Experts of a small language model.
Size: 14 layers, width 128.
Training: a variant of SOAP for the experts, 5755 steps.
Below are experts of layer 8 (counted from 0) of a mixture-of-experts language model. Rows are named router (the router's row for the expert), gate (a neuron's input weights, with its number), up (a neuron's input weights, with its number), down (a neuron's output weights, with its number) and show model dimensions 0-127. Each number is 50 + 15 x the weight over its row's rms, rounded and kept within 0 to 99.
Before each expert's rows: a language model's description of what the expert responds to. This comes from a sample of Wikipedia text that the model never trained on.

# expert 3
Description: Word-initial consonant pieces. Short opening consonant fragments of a split word after articles or prepositions, such as s(ired), c(irc), tr(igger), pl, cl.
router:49 49 36 43 69 38 42 54 34 54 55 67 72 52 50 26 40 50 70 55 72 59 51 39 42 74 53 68 45 69 18 11 55 55 63 23 38 46 57 57 75 49 62 47 26 64 45 33 41 82 69 50 44 30 36 58 37 70 36 32 44 36 24 70 54 64 47 49 28 46 66 65 33 43 46 38 53 43 58 41 77 61 36 27 55 51 40 55 19 79 40 48 83 54 69 70 48 33 34 36 47 52 32 48 45 31 39 64 75 54 36 66 53 50 45 68 56 54 57 46 83 51 63 74 58 56 66 29
gate0:56 70 47 53 55 61 44 32 35 67 65 65 35 59 57 65 58 39 77 33 37 27 53 51 50 64 55 38 33 68 24 56 54 51 39 59 46 55 65 60 60 28 59 67 54 28 19 53 62 45 42 43 55 52 31 25 34 49 59 47 38 71 60 57 32 74 78 51 39 60 52 62 40 45 63 41 51 72 83 48 38 61 32 52 40 50 45 51 71 50 26 32 70 60 17 51 49 94 39 85 56 49 39 49 65 57 37 75 38 52 60 67 69 65 51 38 57 67 39 29 63 60 48 47 84 31 76 72
up0:49 58 34 50 38 63 54 17 47 41 46 52 39 29 30 73 46 42 72 42 52 59 65 52 57 62 38 47 30 66 60 71 19 54 70 58 47 25 55 52 48 26 38 60 64 49 63 47 54 61 51 70 59 36 75 23 36 40 33 61 46 58 60 52 36 56 83 32 33 62 68 59 18 72 38 46 57 64 65 58 64 54 62 66 32 26 72 33 33 71 37 35 48 39 40 68 46 97 54 76 27 42 49 56 56 54 56 49 38 49 66 64 57 54 45 60 35 92 55 19 39 47 51 44 66 56 58 58
down0:85 29 99 48 43 29 47 67 61 37 53 46 60 52 65 50 42 27 85 34 27 48 58 89 55 63 47 51 54 47 35 61 34 33 44 34 53 67 49 69 66 54 84 59 41 46 40 59 67 54 54 48 35 48 46 73 57 31 44 41 58 55 61 57 51 60 71 60 66 53 47 61 43 55 58 59 59 43 42 61 54 56 48 52 18 53 21 44 79 41 52 55 51 46 36 41 51 43 48 56 59 41 38 24 17 24 62 86 54 54 43 32 48 35 57 71 76 55 49 60 67 20 34 41 68 49 57 47

# expert 60
Description: Linking prepositions. Prepositions introducing a phrase after a verb, noun or comma, mostly with, by, as, also than, between, against.
router:71 54 22 46 63 34 65 37 37 75 48 70 60 54 88 50 57 38 29 61 65 71 52 46 47 55 29 17 39 46 77 73 48 68 47 44 76 75 51 47 17 48 60 43 59 48 23 39 43 56 53 60 86 49 52 48 71 64 36 44 78 48 25 39 68 53 35 41 67 68 43 28 58 55 55 50 47 42 24 55 49 40 57 40 25 40 51 41 51 42 35 40 33 29 29 49 57 52 32 72 17 48 62 56 23 50 79 46 29 42 51 44 60 37 67 37 63 52 34 38 35 41 61 59 32 55 48 43
gate1:60 63 44 51 40 37 80 56 49 43 51 39 41 54 32 49 73 62 45 51 53 61 49 37 61 29 31 52 20 50 52 49 64 49 39 39 39 59 41 56 45 66 52 55 47 30 56 69 37 56 61 53 33 46 48 25 52 56 79 55 43 46 61 62 27 78 34 40 56 25 72 39 27 20 73 51 31 62 47 40 41 47 43 59 51 37 45 44 91 39 27 35 54 70 52 27 15 68 38 26 49 57 38 84 33 49 57 40 54 52 23 86 30 34 62 53 64 52 39 60 17 55 19 45 33 55 37 48
up1:36 59 56 73 44 38 53 40 41 66 38 37 49 73 46 32 32 70 73 58 56 52 45 38 49 36 14 75 26 33 62 41 62 57 38 58 56 65 15 34 57 53 55 53 37 32 42 58 37 54 62 38 32 47 58 48 38 49 64 36 44 61 38 58 35 57 43 53 55 41 68 64 31 70 49 43 63 67 63 35 30 45 54 73 59 38 52 40 88 30 20 47 83 24 38 17 38 40 52 55 57 48 63 67 49 52 56 53 54 41 35 71 13 53 60 50 69 72 60 66 17 39 13 51 45 38 51 57
down1:58 77 62 44 51 41 45 38 40 50 53 56 49 59 48 65 40 65 40 47 48 53 87 39 42 50 45 27 45 46 34 62 43 55 29 22 53 49 73 50 33 50 50 59 41 54 18 55 16 63 45 68 59 53 63 70 63 46 66 46 61 44 54 48 51 48 58 52 39 21 49 68 42 69 72 64 35 38 59 43 46 16 22 47 71 36 57 42 31 44 43 51 68 43 61 29 29 50 25 37 22 60 33 67 43 69 71 61 40 60 52 44 81 25 64 69 44 46 56 73 00 58 29 47 37 71 49 52

# expert 17
Description: Preposition and infinitive "to". The word to after verbs, adjectives or nouns, such as postponed to, according to, tries to; also into, towards, would, could.
router:62 46 62 50 69 56 38 28 32 69 47 61 50 34 63 34 22 66 66 57 50 34 62 22 53 61 36 31 48 67 38 60 24 56 35 36 44 53 47 28 42 70 46 76 50 69 40 41 53 62 28 72 51 37 55 76 60 58 39 45 45 41 42 16 71 61 66 52 50 43 42 41 62 42 32 30 33 47 38 57 33 16 65 35 61 76 31 26 53 48 57 68 42 39 75 60 60 67 37 54 37 12 52 41 47 84 39 53 78 57 36 58 54 20 59 51 45 42 54 49 37 83 60 38 39 70 52 51
gate0:66 31 58 35 39 31 47 43 39 49 47 70 18 26 52 55 45 29 31 41 50 48 58 76 60 45 63 41 65 34 35 38 63 74 83 44 67 54 49 50 30 43 52 90 55 33 41 81 50 34 57 64 51 31 66 56 38 61 26 36 44 49 49 50 70 58 50 49 73 61 20 39 41 66 43 47 23 80 15 38 47 57 60 31 21 48 49 70 53 57 83 43 63 50 63 50 58 52 69 29 12 44 80 44 50 44 38 54 48 43 59 42 42 74 66 47 56 50 59 42 45 38 39 34 63 65 45 56
up0:43 72 43 35 55 69 57 80 58 50 60 30 74 56 35 40 58 45 59 44 53 54 53 37 56 66 37 48 12 28 42 69 36 40 74 30 59 40 45 31 45 70 65 21 23 66 49 61 43 65 28 25 64 66 24 62 44 22 62 18 35 61 52 45 34 22 54 46 60 34 61 47 51 36 55 17 67 42 51 47 39 58 39 69 70 74 44 39 55 63 33 53 51 46 46 49 37 39 69 43 75 48 78 77 45 57 56 28 39 60 41 38 49 34 54 50 44 74 31 59 63 37 49 32 79 58 42 42
down0:41 62 68 58 68 66 76 59 37 46 31 32 60 51 37 55 29 59 47 50 40 40 43 65 59 50 73 15 33 48 55 48 64 35 42 30 49 29 34 18 53 61 58 06 53 44 50 66 34 64 42 50 52 66 44 43 36 58 64 79 69 50 56 49 30 43 35 35 48 60 54 32 43 55 49 66 38 69 50 33 61 70 31 67 57 30 67 54 40 24 20 54 58 22 23 46 69 40 29 40 58 58 15 49 30 60 67 73 59 61 56 51 27 18 56 54 47 49 51 76 57 43 46 34 30 50 52 67